{
  "n_layer": 13,
  "d_model": 128,
  "n_experts": 128,
  "experts_per_token": 6,
  "d_expert": 32,
  "d_shared_expert": 0,
  "activation": "bilinear",
  "moe_layers": [0, 1, 2, 3, 4, 5, 6, 7, 8, 9, 10, 11, 12],
  "router_score": "sigmoid",
  "normalize_top_k": true,
  "routed_scale": 2.45,
  "balance_loss": 0.00629,
  "balance_bias": false,
  "init_std_router": 0.00864,
  "lr_router": 0.00098,
  "vocab_size": 10045,
  "norm": "rmsnorm",
  "norm_eps": 1e-05,
  "tie_embeddings": false,
  "optimizer": "laprop",
  "lr": 0.00212,
  "beta1": 0.95,
  "beta2": 0.98,
  "grad_clip": 1.0,
  "batch_tokens": 32768,
  "seq_len": 1024,
  "train_tokens": 287700000,
  "steps": 8780,
  "dataset": "wikipedia_en"
}
Below are experts of layer 2 (counted from 0) of a mixture-of-experts language model. Rows are named router (the router's row for the expert), gate (a neuron's input weights, with its number), up (a neuron's input weights, with its number) and show model dimensions 0-63. Each number is 128 + 24 x the weight over its row's rms, rounded and kept within 0 to 255.
Before each expert's rows: a language model's description of what the expert responds to. This comes from a sample of Wikipedia text that the model never trained on.

# expert 38
Ordinals and party or round words after the, especially in election results, such as Second round, 6th, Democratic, Liberal, first.
router [ 84 148 147 119 148 136 150 106  82 164 105  69 130 133 124 160 102 141 141 168 114  85  89 137 137 141 152 128 118 184 109 138 119 150 132  99 153  97 126 172  89 157 118 103 158 162 110 105 128 114 100 156 112 110 111 182 157 112  94 111 130 146 129 141]
gate0 [159 122 129 160 161 101 146 139 132 140 130 114 109 186 142  78 109  62 126  74 108  86 107  89 107 144 115 141 162 114 140 104 129 136 118 115 119  93  88 154 127  96  76 140 136 120 159 147 154 105 160 156 150 114 122 110  99 159 130 114 129 132 132 151]
up0 [132 155  94  94 130 193 158 159 121 109 113  80 163 109 122 157 131 165 107 109 166 129 123 113 160 137 131 108 116 140  97 133  83 152 104 121 172 140 158 128 121 121  99 104 113 143 137  87 166 135  92 129 134 102 112 167 143 132  85 112 125 140  91 148]

# expert 57
Colons separating a title from its subtitle in filmography tables, like CSI: Crime Scene, plus date days, score ranges like –5, and field labels like Genre:.
router [100  82 135 169 100 112  96 118 131 105 161 144 166 130 136 145 127 149 131 112 161 121 146 116 144 154 157 142 137  78  94 124  94 134 138 163 139 124 125 114 144 155 147 129 131 143 132 123 164 120 109 110  94 103 142 118 142 130 161 126 147 116 175 117]
gate0 [107 134 127 118 135  90 146 111 115 107 146 146 151 166 135 140 127 124 122 172 177 116 144 139 164 149 111 125 109 110  91 111 125 137 122 156 110 116 155  77 112 126 149 130 104 159 120 108 114 116 132 117  90 141 164 138 108 112 155 117 122 114 152 121]
up0 [ 89 100 179 126 108 149 150 123 117 122 159 105  94 128 127 112 144 133 130 117 162 117  76  84 114 154 132 111 101 122 180 123 166 147 135 128 145 103 128 164  91 151 150 115 126 150 116 154  98 133 103 135 102 149 121 118 105 153 130 146 139 116 140 165]

# expert 34
Numbers in table cells, Thai byte pieces, and common words like United, member, years, months, he.
router [116 134 103 139 110 142  79  72 226 140 120 147 155 116  45 144 105 134 127 118 106  95  52 131  96 113 119 141 153 104 175 156 147 144 134 113 134 155 133 119 139 195 124 126 131 146 127 109 117 135 115 130 110 140 128  98 156 128  98 140 152 137 149 106]
gate0 [ 87 115  95 108 138 170 133 153 166 147 153 149 133 129 132 118 143 138 106 132 109 143 138 155 120 129 106 115 147 117 136 131 121  99 111 178 109 132 104 115 165 114 148 118  79  80 104 143  85 101 118 134 139 122 144 129  91 129 137 145 109  96 184 102]
up0 [160 102 156 128 158 161 120 165 139 117 108  95 141 138 118 148 130 127 103 163 167 108 121 138  85 127 138 121 130 153 165 108 124 131 114 104 129 151 148 122 152 112 123 164 113 110 120 103 109 101 120 139 171 148 103 121 122 193  91 165  70  76 150  95]

# expert 33
Semicolons, colons, dashes and opening parentheses or quotes starting a bracketed note, in lists, tables, citations and math, such as (1, (A, ";".
router [123 131 121 167 121 146  65 116 113 102  87 145 145 122 148 125 137 153 105 152 122  92  77 148 140 142 100 140 150 139 107 156 104 132 161 135 103 113  98 108 155 156 135 133  84 131 153  84  82 140 117  90 115  95 175 102 107 116 121 132 104 149 160 123]
gate0 [194  98 157  98 123 142  78 121 127 126 106 130 125 137 154 106 175 120 127 148 104 110 133 134 161 118 117  81 131  97 158 160 117 160 102 142 144 112 127  97 129 161  96 190 101 134 112 128 129 121 118 104 124 139 145 107 138 105 135 103 145 104 161 130]
up0 [ 88 117 119 127 148 144 120 134 109 136 113  97 135 137 155 125 142 156 158 142 135 136  77 157 131 124  92 101  97 143  73 151 122 110 147 175 125 120 149 137 117 141 136 120 126 147 108 137 116 167  88 139 128 124 116 148  74  98  77 156  87 137 133 135]

# expert 2
Word-initial pieces, mostly capitals, that open names or words, especially in political biographies and election text, such as Re-elected, Rehnquist, National.
router [110 141 109 119 128 123 110 120 105 112 143 126 144 147 123 133 156  85 126 156 141 112 147 146 153 149 144 126 102 185 124 122 122 161 121 144 149 101 144 141  97  43 154 134 172 164  98 128 117 107 126 110 123 160 114 139 130 109 104 130 143 133 127  94]
gate0 [ 87 126 107 162 130 111 105 125  99 144 158 134 184 124 163 124 178 162 143 122 125 119 119 156  94 124 112 144 113 124 143 129 151 117 137 126 118 130 120 162 142 128 161  93 162  51 111 106 109 144 139 144 159 115 139 132 165 172 136 200 115 107 143 131]
up0 [127 141 155 146 123 128 120 139 149 113 176 163 146 147 119 137 126 166 166 139 151 134 109 114 127 133 147 151 127 108 163 187 114 148 141 133 107 145 156 126 125 148 140 174 129  97  83 130 117  80 154 120 144 107 118 118  74 164 122 123  90 119 164 163]

# expert 1
Small numerals in tables, lists and renumberings, plus quantifier words before plurals, such as 2, 16b, some, several, various.
router [ 96 124 116 117  96  75 155 157 103 155 137 181 108  82 162 135 167 118 152 122 118 121 123 107 137 131 115 146 151 148 138 143 147 156 126 149 121 120 163 131 101 111 156 139 107 172  68 144 116 112 152 153 111 110 150 187 131 168 103 126 130 106 173 134]
gate0 [123 109 116 146  96 156 180 131 148 147 173 148 120 141 135 131  73 125 150 178 159 151 115 142 133 126 162 122  95 122 142  84 143 119  80 138 174 169 143 118 170 123 102 133 113 157 177 136 115  99 105 122 130 158 103 160 133 108 126 130 106 136 150 161]
up0 [117 132 131 126 164 121 156  97 139 100  78  85 137  89 139 128 117 142 138 161 128 146 119 149 144 128 174 110 130 142 168 116 153 159 132 138 143 172 183 125 121 131 120 115 137 146 120 144 146 139 163 174 170  70 137 136 122 160  99 176  98 168 165 135]

# expert 24
First piece of a split word, usually one or two lowercase or capital letters, such as d-imension, b-io, to-b-acco, P-redoiu.
router [126 141 122  84 123 108 158 131  93 169 149 130 101 146 126 126 170  87 133 112 139 137 184 160 130 121 151 134 128 171  93 102  93 117 120 154 121 115 131 151 132   0 141 124 121 104 108 131 138 120 161 107 131  95 151 148 104 117 142 190 137 119 124 142]
gate0 [115 155  58 153 166 146 141 171 130 135 110 121 150 157 154  96 104 112 145  94 102 142 161 185 125 138  98 151 163 144 134 124 124 119 133 120 110 121 124 144 173 179 119 118  92 151 167 111 122 101 102 113 129 153 145 117 171 126 137 131 109 139 105 105]
up0 [160 133 159 105 125 117 118 133 121 113 133 128 116 138 133 141 160 162 127 141 132 140 122 128 110 169 150 141  68 131 154 113 165  80 108 137 137 149 147 119  72 120 162 148  92 111 101 114 111 134 137 106 120  68 128 197 120 189  94 109 120 117 108  79]

# expert 51
The words of and to after nouns or verbs, as in youngest of, ages of, list of, Journal of, decided to, plus about and approximately.
router [123 145  72 143 136 161 135 104 110 159 134  97 125 135 102 129 139 184 137  99 116 109 117 121  92 114  92 140 110  59 144 128 133 174 185 111 102 143 138 110 149 151 124 113 169 139  91 120 114 103 124 162  97 171 139 143 120 184 113 120 125 144 130 133]
gate0 [132 128  85 180 153 121 191 130 104 110 156 118 122  78 121  92  85 141 129 118 110 107 175 105 146 155 124 154 104 134 106 128 117 108 113 139 128 149 134 130 119 138 140  72 111 109 173 137 126 134 130 124 139 145 126 112 117 141 179 108  82 163 137  85]
up0 [114 161 117  90  94 144  98  84 125 118 104 114 153 132 124 161 161 121 119 138 110 126 172 118 156 123 108 112 104 113 158 137 120 152 136 131  99 130  98 133 112 107 153 124 106 158 130 149 124 141 119 110 124  98 153 114 130 138 134 149 135 128 125 110]

# expert 0
Century or year-number pieces in dates, especially after in or an opening bracket in biographies, such as 18, 14, 193.
router [155 103  89 149 145 143 173 165  69 144 101  93 144 141 194 138 143  91 120 141 116 103 189 158 133 141 179 140 138 165 127 118 113 136 128 144 114  99 128 117 120  71 120 106 147  94 131 160 115  96 149 113 121  94 134 133 115 117 118 115 107  88  93  97]
gate0 [138 120 124 129 140 101 162 164 103 115 102 105 130 157 152 131 151 103 153 123 130 107  95 169 149 107 147  92 127 178 137 133  83 130 123 181 109 105 147 143 135  78 126 135 111 108 118 147 158 110 156 173 112 107 110 110 130  84  79 118 106 113 148  90]
up0 [ 83 118 103 103 124 113 148  54 144 154  99 147 179  89  89 132  84 172 118 135 118 127 120 124  97 138 129 117 138 107 107 123 165 112 156  77 138 144 155 159 136 163 128 130 121 149 153 103 109 142 148 117 128 149 137 131 106 146 144 123 173  93 124 126]

# expert 16
Capital or consonant pieces opening names, species and odd words, such as H, K, Sch, Sk, in Pik-achu or mollus-k.
router [156 109 123  92 160 114 160 145  91 160 154 125  87 145 145  96 176  76 120 155 154 127 175 134 128 128 130 147 112 172  78 102 110 126 110 137 115 127  97 143 152   0 138 122 141  98 127 142 124 118 148 122 125 109 144 139 121 113 142 184 135 138 125 140]
gate0 [158 122 103 142 135 144 136 138 141 158  96 145 146 150 147 117 118 151 126 141 109 104 147 177 106 157 139 168 121 115  98 130 154 171 114 136 115 118 128  74 125 152 141 109 135 110 112 160 135 123 113 112 155 138 100 133  80 124 130 112 151 117 138 141]
up0 [134 157 115 154 109 121 140 130 133 135 151 123 126 144 102  77 129 118  91 119 123 130 125  90  91  75 111 135 110 159 154 142 124 149  77 134 169  95 136 125 161 105 171 168  84 122  95  88  99 151 149 138 111 102 129 135 122 143 144 134 101 147 104 101]

# expert 48
Quantifying and relative words within clauses, such as both, only, most, who, that, which, and kin nouns like daughter, mother.
router [124  96  85 126 114 108 120 104 177  70 131 109 136 125 105 147  87 122 132 128  91 113  72 130 135 160  98 105 150 130 165 140 146 124 143 121 128 116 130 159 125 180 160  96  99 133 139 117 122 102 122 122 147 168 106  69 125 116 132 123 112 133 126 116]
gate0 [130 130  89 140 181  68 123 145 121 172  81 142 185 119 128  98 122 103 119 116 125  94 116 155 137 117 106 146 142 118 160 120 166 129 143 163  72 121 118 169  92 138 133  86 109 127 107 139 128 109 161  77 131 172 101 113 119 135 149 131 164 107 119 123]
up0 [107 145  86 139 135 130 117  57 130 154 145 156 166 134 135 141 132  97 115 114 155 113 120 133 148 160 168 108 151 146 129 119 115 111  88 179 124 107 149 144 106 113 125 128 152 138 111 144 144 161 148 103 137 119 140 126 104 113  44 111 156 114 133 132]

# expert 52
Words in film, album and book articles such as on, dashes, film, novel, published, television, song.
router [123 128 140 151 120 105 137 111  89 131 145 171  99 139 147 159 178 154 143  96 121 131 171 142 136 170 159 136 137 103 129 114 158 125 167 143 160 155  78 129 129 115 125 110 150 129 112 130 127 106  78 158 158 133 131 106 105 162 146 161 143  95 120 116]
gate0 [137 159 146 133  92 134 159  97  87 128 111 154 112 118 136 154 102 165 118 135 143 136 160  88 124 137 115 148 122 121 146 181 146 144 136 101 137 133 156 110 121 110  78 129  88 133 111 139 146 133 184 143  62 157 136 188 134 151 173 105 158 155 110 143]
up0 [134 122 122 111 117 119  76 136 109 167 119 186 103 174 137 110 121 136 132 127 100 128 156 109 120 125 164 116 123 164 124 121 173 140 154 127  76 174 156 123 140 102 141 145 166 143 120 140 133 122 129 114 149 169 144 117 135 161  98 164 156 134 130 167]

# expert 8
Commas, often fused to a word ending (s, a, er), at list and clause breaks before and, which, but; also and itself.
router [149  95 120 151 133 133 177 159  31 115 139 147 128 103 203 126 114 104  94 103 136 121 147 158 147 149 154 151 120  92  67 132  91 122 141 137 117 127 125 127 105 125 153 127 149  96 114 136 109 107 155 106  96 116  91 184 107 106 138 118 135 138 104 124]
gate0 [123  87 144 103 152 116 117 150 109 129 129 154 116  76 143 161 149 145 132 147  98 111 124 135 161 137 142 161 120 172 142  92 124 109 108 104 124 106 135  94 119 126  63 154 136 127 115 115 112 109 101 126 172 148 115 155 147  89 138 123 145 154 135 157]
up0 [ 83 145 146 111 105 152 137 135 137 111 120 159  75  86 123 159 131 131  83 129 117 105 149 117 149 129  83 137 100 142 110 125 116 121 144 131 136 150 120  98 133 111 105 139 132 109  82 144 124  92 108 121 168 131 103 125 118  79 112 127 120 179 111 139]

# expert 28
Prepositions, "as" and "is" after verbs or commas that link phrases, such as by, with, after, as well as, is.
router [114 112 142  96 139 116 197 150  62 106 138 118 150  72 209 161 130 182 144 123 130 105 113 121 150 137 116 156  91 133 125 114 140  93 121  76 124 115 139 118 119 107 101 146  88 123 109 115 112 122 130 135 117 106 130 115 131 129 166 179 141 122 129 136]
gate1 [112  96 134 132 121 158 160  93 135 115 117 112 134 123 187 164 148 143 117 135 148 127 164 110 142 143 114 152 131 117 123 100 107 169 174 113 102 132 160 138 109 138 105 123 125 199  81 104 134 143 162 173 193 126 143 132 115 142 107 117 144 153 110 125]
up1 [115 150 176  92  96 106 164 135 121 126 154 107 123 153 155 143 143 151 110 140 136  99 106 134  83 132 115 137 121 118 133 158 150 137 125 137 133 124 135 136 138 110 132 107 120 177 134 115 124 139 132 125 108 125 149 113 127 121 137 116 134 120 110 162]

# expert 35
Capitalized first syllables of foreign or proper names (Re, As, Is, Mal, Her), plus pieces of Thai and accented words.
router [115 139 142 109 141 119 115 162 141 157 146  90 141 121 124 104 152  55 159 147 147 122 140 176 130 168 106 130 101 184 124 124 139 106 132 133 119 135 142 123 123  64 116 149 117 110 103 122 150 108 177 130 144 146 109 140 102 159 156 137 164  99  92 104]
gate0 [144 105 152 154 167 147 110 108 124 124 115 119 135 140 143 162 121 124 199 165  81 166 105 131 153 166  67 145 137 144 146 127 108 142 105  99 102 140 129 117 137 114 140 144 144 156 102 138 165  87 105 124 155 159 141 121 151  76 131 129 129 124 155 132]
up0 [ 92 105  87 140 118  86 146 148 113 118 160 173 125 125 113 126 103 108 152 136 136 136 167 132 141 117 143 114 124  87  67 169 130  80 160 150 142 165  93 108 178 115 132  85 144 129 152 126 125 104 131  97 139 103 138 138 155 135 126 149 163 161 148  70]